{"num_hidden_layers": 9, "hidden_size": 160, "n_experts": 128, "experts_per_token": 4, "d_expert": 96, "d_shared_expert": 0, "hidden_act": "gelu", "moe_layers": [2, 3, 4, 5, 6, 7, 8], "router_score": "softmax", "normalize_top_k": false, "routed_scale": 1.0, "balance_loss": 0.00353, "balance_bias": false, "init_std_router": 0.00951, "lr_router": 0.00118, "num_attention_heads": 4, "num_key_value_heads": 1, "head_dim": 32, "vocab_size": 8192, "norm": "rmsnorm", "norm_place": "pre", "norm_eps": 1e-05, "positions": "rope", "rope_theta": 10000.0, "rope_fraction": 1.0, "qk_norm": false, "attn_scale": 0.177, "tie_word_embeddings": true, "parallel_block": false, "extras": ["capped logits"], "init": "uniform", "init_std_qkv": 0.0413, "init_std_o": 0.0, "init_std_up": 0.0413, "init_std_down": 0.0, "optimizer": "soap_variant", "learning_rate": 0.0033, "beta1": 0.95, "beta2": 0.99, "weight_decay": 0.11, "lr_head": 0.013, "max_grad_norm": 1.0, "warmup_steps": 200, "schedule": "wsd", "decay_fraction": 1.0, "decay_shape": "linear", "final_lr_fraction": 0.0, "batch_tokens": [32768, 65536], "max_seq_len": 256, "doc_mask": false, "train_tokens": 262100000, "max_steps": 5648, "dataset": "wikipedia_en"}
Below are experts of layer 3 (counted from 0) of a mixture-of-experts language model. Rows are named up (a neuron's input weights, with its number) and show model dimensions 0-159. Each number is 128 + 32 x the weight over its row's rms, rounded and kept within 0 to 255. Numbers have three digits each.
Before each expert's rows: a language model's description of what the expert responds to; "gets" lists some tokens that make up at least twice as much of what it gets as of all text. This comes from a sample of Wikipedia text that the model never trained on. Tokens count by the router's weight.

# expert 55
What it handles: List and field separators. Slashes, colons, dashes, equals signs and semicolons separating infobox fields, such as club / apps / goals lines and coordinates.
gets: " /", ":", " –", " =", " |", " ("
up1:116126138101110162097136118137117166133167095140110116141140173146116132121118112162151090134198058145175195106093107120114182146099110156213100178064095088117133116114112098158115101116097154109132142207067126145078132133164227168134143114120146119082115172123120142128142120038127160116124118104163125145131060172146121167158075150054137137143131114145070158152089108153153118146103126066133115138094184141084092169090145095130052089184149107127099117101127145128114136129148154
up2:119167140167105117118109113123079151116140150166129120135114088134098176128121186144105135097104129134121112112139133125234183125126139123090140121156107150148168116149024135074111136091099062134178115118157098170105084104116164125113104151166164134102133155110173165123140090185063154166154114118183148113139132184115108150155077079102100082162152083101137121139102174158126136093170160159142076152154089112080133104118145186086099094110185126078109121191112105124219143131082110
up3:069132135096187122147127103090165123118123124119173054076107147194142139131128122101143183089108136121070115105070137076145110128141126149131107096157150140124117105080115063129173074140089104070161119134091123173082090057112101073110141161133103117159196139141117081170156123085166166140073171106159099126144125172128075043113178111133156114083091163116151129137171130173121137163152049123117131114135111142130083109113180133156127095084179141142159196146126116127128098123128088

# expert 24
What it handles: Semicolon list separators. Semicolons and similar separators between list items, especially in music infobox genre lists and tabular lists, such as Pop-punk; post-punk;.
gets: ";", ");", ",", " and", ":", "),"
up1:121105099100122161169111221153102125175136174113163134129105153111152160131132185145190107116172097076162093124171085119103156151125139127153137163148188189100147090159133171093121157147171111141138176082110184106167181121133194189074103132103081113122141149071195134108101097122113062128112088146107139116119162159156118114123114127144192137193129183160137122143113143181123122092170137155152127114146183116084140177148149102135110138169089145097113112155089089145210147127101161
up2:125178150121153108107093148094067161107113122182114182123158135093140156094096112149103183125108161151109051163202156125146147124116155120141140098111175165106147068104107076094156145134179173154118139116169083120162084138099137102065124170146102164175114153173154110160138175136122167179088113149139187067107129138122106076144118163161096069163148161134155102091097135128164097123154091112205171211139100119103140084129180175124181180121168153132115123125126147113135153087134104
up3:113118076146094088082180135141105087099073116112096136087093161118064148107158056170126178144139102133131117152077177128158106083089155122169150099109071162139067183131159106122131146097182146126103139110086188148092122165103084100063141122124170125164065121159126180137068068138122108156120121125104104104099205144197148103112124100104090092116099144130166193087146173121071115124106089086143181110154099089081091149122125128112122120147125067125170124137133122094145142142127110

# expert 9
What it handles: Descriptor-ending nouns, parentheses. Opening parentheses after a person's description in obituary or biography lists, and institution nouns like program, Center, Award, Foundation, Committee.
gets: " (", ",", "\n", "s", "\"", ")"
up0:094136198082076142092094081126101101064138155130116141123159116107136116107071105046102144109105177125115143103122131121122181065190153132085079085098163150129164193138153100178151128118131123147094076142142153133044141145077137134144167177070128090071148148091100150128139136127155147107147098156150046109152118124177137157121151135155115159122175154104128139114154129186067096100185153091167129104159107097167162124143191087119082115101141158109150172145102136150141167084122139
up1:070141138137109160092091136169196123104215124122108129123127151137155166108185157114119152145135163163147168092134077135187144075122088141130084136122165079123098157179067096090137109078115104154096155135116126169139101152106181084153076121156119113131132136065118153172076127137168142083144084133176114108151130137158129192159102135118062190111101145136094133148090124109086139068157123111114131142103168089054154097136151185182137093111170089124142134158095093120068087099152089
up2:186141115146099146134100122146121163131126165071159106177054166182175121121131158131060181113157143160080098146119119175163088175180145132119115137095159082154146161163191152098064149090103084104128141139134153153102107169110160151150142141144121189108121130140169113168105128125109094146090148101068170136166100156221186149158150143107159121049175104152055169065179153169106134110159093131091123141139149131118110117081136119114125127142139128155098136102166096103120112068116159

# expert 21
What it handles: Place names. Country, state and city names, often the second part of a compound name, e.g. New Mexico, United States, Philadelphia, India.
gets: " York", " States", " California", " Australia", " China", " England"
up1:124108056097171102166138069125129159055178132129182108107125065110121146148120161109105137116107106075095177105101126170171133141130150174147110127124111102081140150117152097123152099146159167132144101157124143147098173124103132124108193095116169165102114167144114159132115151140136157126022112127106087138159110162088126141101117091115160110104104102100073140153138143106099046190128112086100143087127059127143108191111149166076216123136152142132162096092065166163088145169131077
up2:098233153134131129123133119172116175085102073129141096178170131121114082127136162148086133151094095120123145169114141133114119117077114156145184152082143143099105112076087105098144122076075133140120195149158085134137119089214127154119114145130061126179176099162094131110156122107124088160102155128135230122075155120170130124064141165153167092106178124123183092120094135100108106132133156136139120118109097097145100210102087100096129148157168108170185124158144088128088153115132148
up3:168160092158106134106094087116080158172088131135134105163123157123109097098102139136154136147094157141117141154109104164165081196090086135172156074146105182127111050169092153169148144134087217148125159149080111112135099121129149118103160184147159148137089140096141153165110144126159181152135118063113116169161130172102107095166108116132089106178137162148142128103115093149173169113157207098178121159184133087106111095181144124131150111078129091126121100043146114194148137143071170

# expert 25
What it handles: Infobox digits and titles. Digits inside years and figures, plus tokens in infobox-style headers and lists, such as the comma in "= Pawnee, Kansas =" or genus names.
gets: "1", "9", "2", " ", " (", "8"
up0:112164127110180105132113097135095157158127079136139093177176153119183082099142078157132126108098093137172100134159095155111108080142155153166121094105096114106092110169158149191099110102199153175097110130106158160123092114193109141122115084124127098079169138066206132151083161201095104071145159099094130114133160120129149118095122118079185094130127192126067153109124137156084114157091060152179118133139104096143105163085127086118132128094171090140127063144175180137119114113119171
up1:134094117097096172064152089147182069150116124126138136153135146105126125102135042212097105146107169084117164181173094074079140144133082163132103115098156139183149100138156172128133172144159127128159138137134104161171128147149141060126097106178058134098139092088094133136153161154134142130082125096116091079208124113182095156133198115129100148128155155114151146141167120094098147106164130137137091086087140076166203088112103116078177097138067131119076111148126145148099105115130119
up2:101154152149202098135093132081149146137130151129103130148157135143138136129101133092130076140134159107071135126156140130092154079139103064121159170184091135152191216131153095091113132172089104090129087146108168171179160101088148120139133097123123161152116107141097167164097159173096114142154118090160031142134128148149159162088084148060160189136066139083105163077084112129116121166133145172108152156186135139135134152101135066168084128126159085103131151102107148059104111133184107

# expert 15
What it handles: Mid-word letters, symbols. Single letters or symbols inside names, acronyms and URLs after a capital, e.g. the x in Oxygen, the dot in U.S., MH106.
gets: ".", "S", "x", "c", "e", "X"
up0:140114175048099106107076137112157127164062119130092128099143116106152085140200145149104167089132227123186144145178140139069095094162127115157129174145098153166123148140154091169163155069128177077160174126070099082105165112149122104172104125140123140131076125099173146132128149135129139127100120064154126137166077126153108123136091155138124131148173185105141113135140131143099171166117144084114079120072175143125137075151195175136182117133150113129166111188148167107167086120145168
up1:117154116135188098162148166150122110164146088120116065133144190192103179113195128092105132104081127113107131143077176104136116110150111079107115128086155107140148193211159131121129139137150104135062099154114112149128166117169153084142124130148106123167087100161185112150121126145075116145130086156124139134139166151100091124152102164151188175067149111147138145131145150152100192174148136110094135090100088127179110177083104098108221228141119110112083102149144125073120146117169123
up2:126119100132143144212112105151149133136149160085085107192138127101083111187156123108114078141142166101130124049138141125102119122123108114100197180083156104155162166136101130143121130084110082116144133186115087160117122126136083097134083184165130095054105162141135094115136082133145152174108146096141076185065055164094188170088151136141153074106077143166135145108129122105132183107120127133107166108163126188084138136080175140146091116186160119145111165160180168145105165116136102

# expert 1
What it handles: Table cell separators. Pipe separators in Wikipedia tables, mostly the one closing a location cell such as a venue and city, or after ")" and ";".
gets: " |", ")", ";", "),", " and", "|"
up1:101111106135119130154081119160137147090112153138127173123086093089170072162114123051159157119105154082165113097117118161089178152125150136173114109163127119073089121194114131105129147163149083142089109096179152219076154148179143101121144152132117103124151164111102145164063185084161086122068123131149143096124136085142162148099118131121128147106133199149089116101175107198099218110132135123121128084098152168174123172165170120153106124156084122187154128143113132155166099184167156
up2:168103090129147128167160110112081108125135118158138136131197083136114144100081092108149125109143111138139120107181120140118081143050126116053081117097157128152128149142134134201068123176129197114117175115095170057133145122135098081164155138152171165106112105108129121179152150101137114121155163098099212137119141143128101092193144131171182124160164134120130057136138141084077098112142147135083150129165037144142173119117105158090097165202144108118113152115164170110058144101138117
up3:106092070122183100165133104150121111129198117144104157144095103147139115103121112168096103111138162123116123122151131175112114134186150149112106144110078125120142137145140103140145126095108104099148188170198155096136105112221086090076144084134038063124124147143085143129135070172163131099080161091181149109109177171143144177149144126125123089080119124139097096158113120056130094147168100097091157130143151128134116134066169121080103089059177135122133090133141133144110142167228136

# expert 4
What it handles: Person names and kinship. Male first names, royal titles and kin words in biographies and plots, such as John, King, brother, her, him.
gets: " John", "'", " George", " brother", " I", " James"
up0:116115171142082110090135079119117150125104100164158147104151151106131130127108233146111119154145122116077173149162168099121163135171127118097112129099130099083149149163108159078132172188142093101098145147121097119102170133162121103140185130074169114076183097130102143158154168131101067139121061116164137132175007134099162105183085136131133173120155087137155069081156142105097167194122109096134149109194163141126116136182108110117156130074108135120142154194079118134116123120130139
up1:132139122121080145124122170130073170103074146109167140148130061153118112156128157121078133122130153166146151156105143123178118132133154103186110157135078119133101115152175122121108158138149026094103174075123094111119185119073122190201151144134136089112182107175113149105086191105070028153153131147087144174156149148134102084165093053135123088121133109207140129125130122135152151165151162125166104123153094116133112140125129141167143121109084071143173183146127122130105114062119153
up2:078154122112125139146151128123104093144135097173123118118072133170178164032117131124102114125178163148081105127088112159140144151091145063156172111154137131097145088122140096124124139164168135134158166086139175050156151133123134109196115111153135088111154082181069080145132136159135103166139130100130153131115171174172120089114170144157098124108121202100135153158089124118191146127150150162151156123177098091126146183087109089203086119160125141136087119120134094153065141081188207

# expert 50
What it handles: Short mid-word syllables. Short inner syllables like er, in, or, ür inside Germanic and other foreign names and words, such as W-er-ke, Bay-er, B-er-gersen.
gets: "er", "in", "or", "um", "ver", "ar"
up0:168126126074136107127080103132119091148085152098093087106157175073166179088205117128180125143140156151065076105179157146138100076127118099184152143120133143137146080169122160153101106137171162105133115155129098189137156146199129150146097107171205156092112100105058114121134133147166117156205099077084091080150098115081107124132123134198144111161153139138107116107126172140114113104151045130144188117073144161138146156120168137102128074089126108173131127128130132160118103100133167
up1:173157108150168093103168147162148139108135169072134079195109179066130140161096095157105168121129143130125134117151085132118176077165109157183126111153129113068144064134138157163133114130115116179118173086110117108142172062055110158151114096133095078160158119188123087113127133130116109143169164057098090190117078151159055101176125092162130109191084180171140123168138119069138180133126161126128136146163122218115163120131109156097126158155132092126134107121136160124127126118140100
up2:073103127091154150136152154143108091128137132138151148173090111130171166115120163139138119079129166128091169164076148068191129122112115177123060068065124135139103108112152187128084127144134159117115157158130114078177146088119117066148162183155160105153106123154126088096057144121140140100154130133181106128091196138122116181190139140104110077171107166125075135119146061121136125158099204122136123081111111083135134097084150128153170139129146106163106108169186166162110131101207080

# expert 41
What it handles: Name-initial fragments. Capitalized opening pieces of proper names, mostly surnames and places, e.g. Hal-ifax, Ol-iveira, Kl-ux, Mc, Sch.
gets: " G", " S", " D", " M", " F", " J"
up0:117164155097143162112166164119128085105130123123120150114137075109220077109135111136150134120124169054111131113165131102169097077132092174132119124078138159126112101127134125144083136172089089099143092071129123151163160136128152099100105112109162124207139120108151136121156186071154088149132214141138177161125128069112104156137097185166148131102137123129116122117151130130110076154146146171100118071124175122150127146129212142104123091150101155181143163193188179162132087176215112
up1:106155164158103162122128162141135178163163108118111154140096108116116079099163113148116140135149146169149134156132104069177173092087170151058107088076146125107169130142130124077124109175133102135188136140120127135128120228133218146086140200115140146141189097123125127094180093088128113106127137143097075083099106155140121169168152114085158160165142116150175145106106152103099090174119183168135173123144082096112152085113098123182218151143115120102182142150090179109103135079138128
up2:100123119162182133096140097176089117138134165118146082044175122120153116142109091131145135110177103144126125067120102081166123150140146145113154135119064131142151172154135065163168173111173118144115135089121095139108091095000130102134174112094170101097090104123085153130142092101074125139173128176112118114123107139152122083139135132148184054141131140138131072095102080113090127085104121152131112067136129192135097136064117132103149182147163155097116140094192100152169139125118076

# expert 34
What it handles: Lowercase word-initial letters. Single first letters or clusters that start a split word, such as p, c, b, f, ch, st, as in b|race.
gets: " p", " c", " L", " W", " b", " f"
up0:109097078123112111124195079157141126188100109143170152137173126107130126180134112067134103124125102145091113206138100097090141155169107122131103125128091147087111170185140098144077158172114058167093154096109157137147150118103104138152175055108127111073189158100064121126107146134164100140168179160144149162178098150153140106129165127139126092099154153142155096185109159144140124142170146110076159114160131124148159105127045076178170121162055111110123185108116165156115149122149067
up1:100134159178110103103164114101130109158188136113149144172088160154141112162113175174094113130086129116158086058103125105187103096146186131135165130165158153129126128137155060100095117184110147130086182109134169169092110098104211127109152070169149106068203158094128163110128123145091160167110136131131117184124106182075152119085084114131191157067097162121110143109103163164137065136094111089112079123135104129147152150163159123124171127154123167101106163099140151159100125068093168
up2:158201103141138137121050165110108157136118146085135127072103145149117162121127114110123139062089179083139102130158100082048103187094185147127176122130156133083093136117161161174126115101091168142113163122125102121125163107083177065148116110129131095126074110112137084127115162137135111141191126148104129140112078127155093157121092148116093033089104150096080085073154119131166120092122135086146113146052082148132152131059134162126116131092131164161151065102141103119124183070127152

# expert 38
What it handles: Row-initial table pipes. The pipe opening a new table row after a line break, especially right after a header row, plus some section-start line breaks.
gets: "|", "=", "==", "A", "La", "See"
up0:110117134189193128114133079099155149169174068112143085133078143091150134155123064087113090084145146156132129092115166114178135152097154165098142197119119125072104115162102125075189124131138094097133093166162154122079183096124122150119084139089090105099132116080156156105162186123201166117115119173150100112121097160154140105147093071159101112131132205098124064156128190169137153115108090095121153122187114141145111165101117160189145136122160124112104142184104116205160119128110142
up1:118159181090112099069128144047183146148136139149112150122200142109125088124162079101151142094149138117063146138107194127109102192103172124091170124151119087082069107233144134137119163124093161128183147124085168120091094070152125121131090162172175111122097079129107140198082130137106108135111173145156129148138091097158153120119153169153162168100182191072132120104125115176126126107137127147097125123131063151167151122067165166132126146130120108114141093133174153124180121121131104
up2:112177084134139147156139149171182056142118094111141136151138136113177130118112077205165138124138123108131095170144155122093124127085116083133091150118110110108142124182083109112135126149062102049134130134114073133194111162136127138094111148104166135180172114103180184102110151058142153103111169121137191144188106116116146107152105144129131148120189169107174064106152164091068111125101128111084150117147068174163126111114139125176091160104172038083102131119167152109165135116167155

# expert 53
What it handles: Second letter in names. Vowel or accented letter right after a capital initial in names, e.g. L-é-on, L-y-olik, Š-te-fánik.
gets: "y", "h", "u", "o", "e", "a"
up2:180153150076131178116129104114122147171143086099093079116150127153115159143085104107131146156131128145099121143188065120123101156109139118151118080141086080086129153181109131089160045069142140117125136169217145067106129129159112116143111114157141140149111105137155107176065170107124143107071117144157104125141106135157108121111195123064136104116187098113088113097124114093120166062126113136171167084171149120139111136148183156175176163070108094170125130075094195144090158185091114
up3:112144166119061184112171162097120190124094164114110147095136159091091091168131163204147081131085169133130116144147163118091088136092160158139099099147097177104167128107130121079054153088159097180107136161164136161099203077127124176137140166152177143083143109057185119109154167157092140118135154115107118140167087075126136107093127130189157099098114152136097137102139152147123072161136079110175108123106135150154135109031137092111131161122119129149208138156134151148119137110083125
up4:109107140153125088068121140100124117109094123091149132093128127130180188133131189144078158135110084105055098125137137100115150088091092135132126054088137139075045124064113194119098074133172158142115091141134080100123100180120139123121138126042086155169158091085147127115121153103116105095160129159075137169163143137118194108158130183144099143137086149173085165107099149137096107175139106064092165124179100120127169122172105156126113182126187101116163124093132125102170158133118087

# expert 22
What it handles: Line breaks and list values. Line breaks, decimal digits and punctuation in lists, taxonomy boxes and tracklists, plus the first name in a title heading like = Max.
gets: "\n", ")", "6", "3", "4", "1"
up2:134150145101158194109139098139148153096110166109173116088194145082164053104144127092168169054194137132119151096140186111106160085142155141183152096068123094151174162131102148119080148140131069114156161152079160126149118175122121128116204162107106140125178103145141082107134176108133170136096144115151110074117118115147088153127143093179121156134076104132127130102124104153092110192141085113111112156118161196096141128133103096136069064144093177179092140151127136108096189090143093
up3:133129080190156144097112121156187092069111151151141099098162105116155078112125179168152121211161118105147096095115071109141139129144147157133112151099119157064097166091097139151130093141205096095128128176114144126070132151122155133125137087077130086139135088137159124124147091099123091178164087157112211115069123084127135116142075149154117104091120151143111107207105074154097111199165099131087137144119096105095096175151119097135128127152078132165199111147140161111161090113129194
up4:149130059093092083165190100092095109083141150118133089122137147154135136118155093061067165086152116121148166141127176155124146122068085135158182142195145132105115151119125065093145123085148101056117100157115154174097102146124137112086120145142144123135124158142139128226113164125104085108092113148133068127150113194163143185122152162135093184124104192094113099122175126156100159169147117156097120096098084116112104154067166119117094162181118121137167181138148094184109103098161106

# expert 58
What it handles: Table digits and acronyms. Digits, line breaks and parentheses in tables and ID codes, capital pieces inside acronyms like LISTE, and stray byte characters.
gets: "\n", "7", "6", "2", "8", "1"
up3:124084145071179116180155091188148075136157123108123105050073083169135135145141098147150103141128127141169088123093072113172065135143158085087175137128092106145087095170107193118168118151182129135124114162123149095085127164095123105148164182095105150146194112107109044166144177095102121136154135132141110095127171154141135041184169135071176100140153115140120124132115121122138083163122066170062167120116102100084154075135107140146126129150140123110174141116148127084148137102128108
up4:132091145139138113123164112114111126126121095128103138131119169218113115138109136084100163179121198169177124123142175125069123125090157126101124144139157165150116128152218121123121087123123084091187147156134100130119094145089141123167070137183146163092085141106149084132090121150168121152164186170097099086158124144122125113077120134139109148183113113097119148159131091134171155140176146126176066182201126123139211117151085122157181197167172088147108123068187159089146131110152127
up5:101114130155140174079139134145153119131120145152167107145164116176121156134138150129118155171101080076137128114088174129120148071090146126121227190112155167197114136149135121178064077083141072094082130146103136171159108144144077094127121119125077110135170153164073151074111154137097124168189140149108071092108139086119134121116151162117178121131152163032100142101154140161108165145126113149145077147067123114068135163154131194122166087179117132125077106156112099127131163164153102

# expert 31
What it handles: Word endings, sentence starts. Plural or Latin endings like -s and -ensis in species lists, sentence-opening pronouns like It, There, and month names in dates.
gets: "s", "5", "\n", "2", " May", " June"
up0:115130153158112156101111128121111102108109095102112157104119078160077113121167101172168124127134128060098101131141115123089167099127085099120116160124168078063131104160111136074167073183053078120109142162113100136136086200122123146182146150053118144098102104051179129162109102075082207142093169110114134107116122142178112143154133115178088136120188160145146107121104087096069157101182182113153189114185097120146195140160119102100121126123091102128129127139098120153149159103144122
up1:182127116107168146107140117147131120132108136181143123144082096069142191115075125135111118092157121124115165110137083118150082092137150048136136150152136123096145140094161086159086137123132119108164171208123124157043107101152147044176195111122089065113156157126113097129140205124097101072158110145164124117079094121140170183168127101200174106169123115153119111147137106123123177108116167153153145101124118109148136131103182139091117094126164117140152074183108126043098100085138132
up2:188079134135110134121091138117112108132155110129136156105113131080142167126132193084126131121148159203073151073073042149119087124185127101160129079206114139085105162150130157092141094161110128101134172040133084131137099112185112119110151138100108173135116127127137138157154111132112168245152103091160092106175149102104145078139115092125135140116123083153114142128158119105075134113180126107097162161201139138118100132168153120128142096191137148136085151144130195081153135154156127

# expert 51
What it handles: Capital name starts. The first capital letter of a name word after Mc, De, a hyphen or a first name, e.g. McAfee, De Witt, Soviet.
gets: " S", " A", " W", " P", " C", " G"
up0:119074120157180106098137175137130075129162185103135111062127114126081152126128179132198156135146076147115135128148151154133120132095097172133166103166162075195133198099077131163146123111108070132117126151144103127098094127192125116119123195196110164119063133068149137148145114160141170171131145117137149110116166162162153139148108106123128167064046140066126135129116113133115106154104114186114125109097144129169137177092137194113177116165134156054089126160081089151097160133159139
up1:100184135128203158086104147083145134145138149110155183090114094129074138126090138143115083068085099093078181157153138112075171094095163153180150090187110100079083188158106123108109125100094078139106140161181118089092133155170152120110139135152074098097115120105093141114107172116059178114141123082142167182140137091098144174125132116107087114151109105118096152123165101184124162168106139167118150118109100160155183125059110182114149121133119126144076126112153180107074172147085105
up2:122154159119120071117179209119132139105093118082120143173117176098144079108111111129199111088144144121178129158078176083115126173126136108073108122094127143151137127188121093124155108114118172115188104098126175152090125115090167109126096146139102090125124078147158121145174172132151123094097112119174130100147137120106116127126160148162065097127136171190218166084162167124102141145139145077134145109105105141152107130141105198152087116057114175149220081175142119088155113166095086

# expert 62
What it handles: Digits and non-Latin letters. Single digits inside years, scores and table statistics, such as 19-8-2 and 6–4, plus Cyrillic, Greek, Telugu or Sinhala letters.
gets: "4", "0", "1", "8", "6", "7"
up4:119159108144156084144159143186118110152098119139113141131117115103137164127116099103093053102148177129126112146125125150132106132134107106107159109089101192122108183114127081159173135133193130159141153117113151149154102170137167158051094069111069092134134207113095142132123141185181138114119140138099117135100151195116117083089111100159154130071150082112165092137143149129147205117172146081061121108138096108132150170127122109130121124207178071061176172153158116101062121110194144
up5:147139127111097158147137131114174109116106105096180148139061112135091193141072150150102118087114131099140170097153108180150069157088129148122108118130114131145177136168105100071044183173180113160146157111057190170156155103128137107075185151118142139080143101145099169163094160115131115137120123138029112122150169144111115189164122125142148081102138147096179106135157160111106088146146140163093119104105176127136156076090104140139143088174156163162162134086167146108190131061140140
up6:115120137097067125171132143121110137107156159150201128119119129142105120136138128069147124118111067136102140133078172100102089106132133063079098087114135116131086118157068169097095107170062070153171159127131085122086090140106098136149143123119108067076193127052150175167167142130119113166143175150103086139173164145165098113135170167104138148171176119109147122154125083129127156081075182162130175126130090118138129131137070123163157140159142154120130156134085167091196218136173131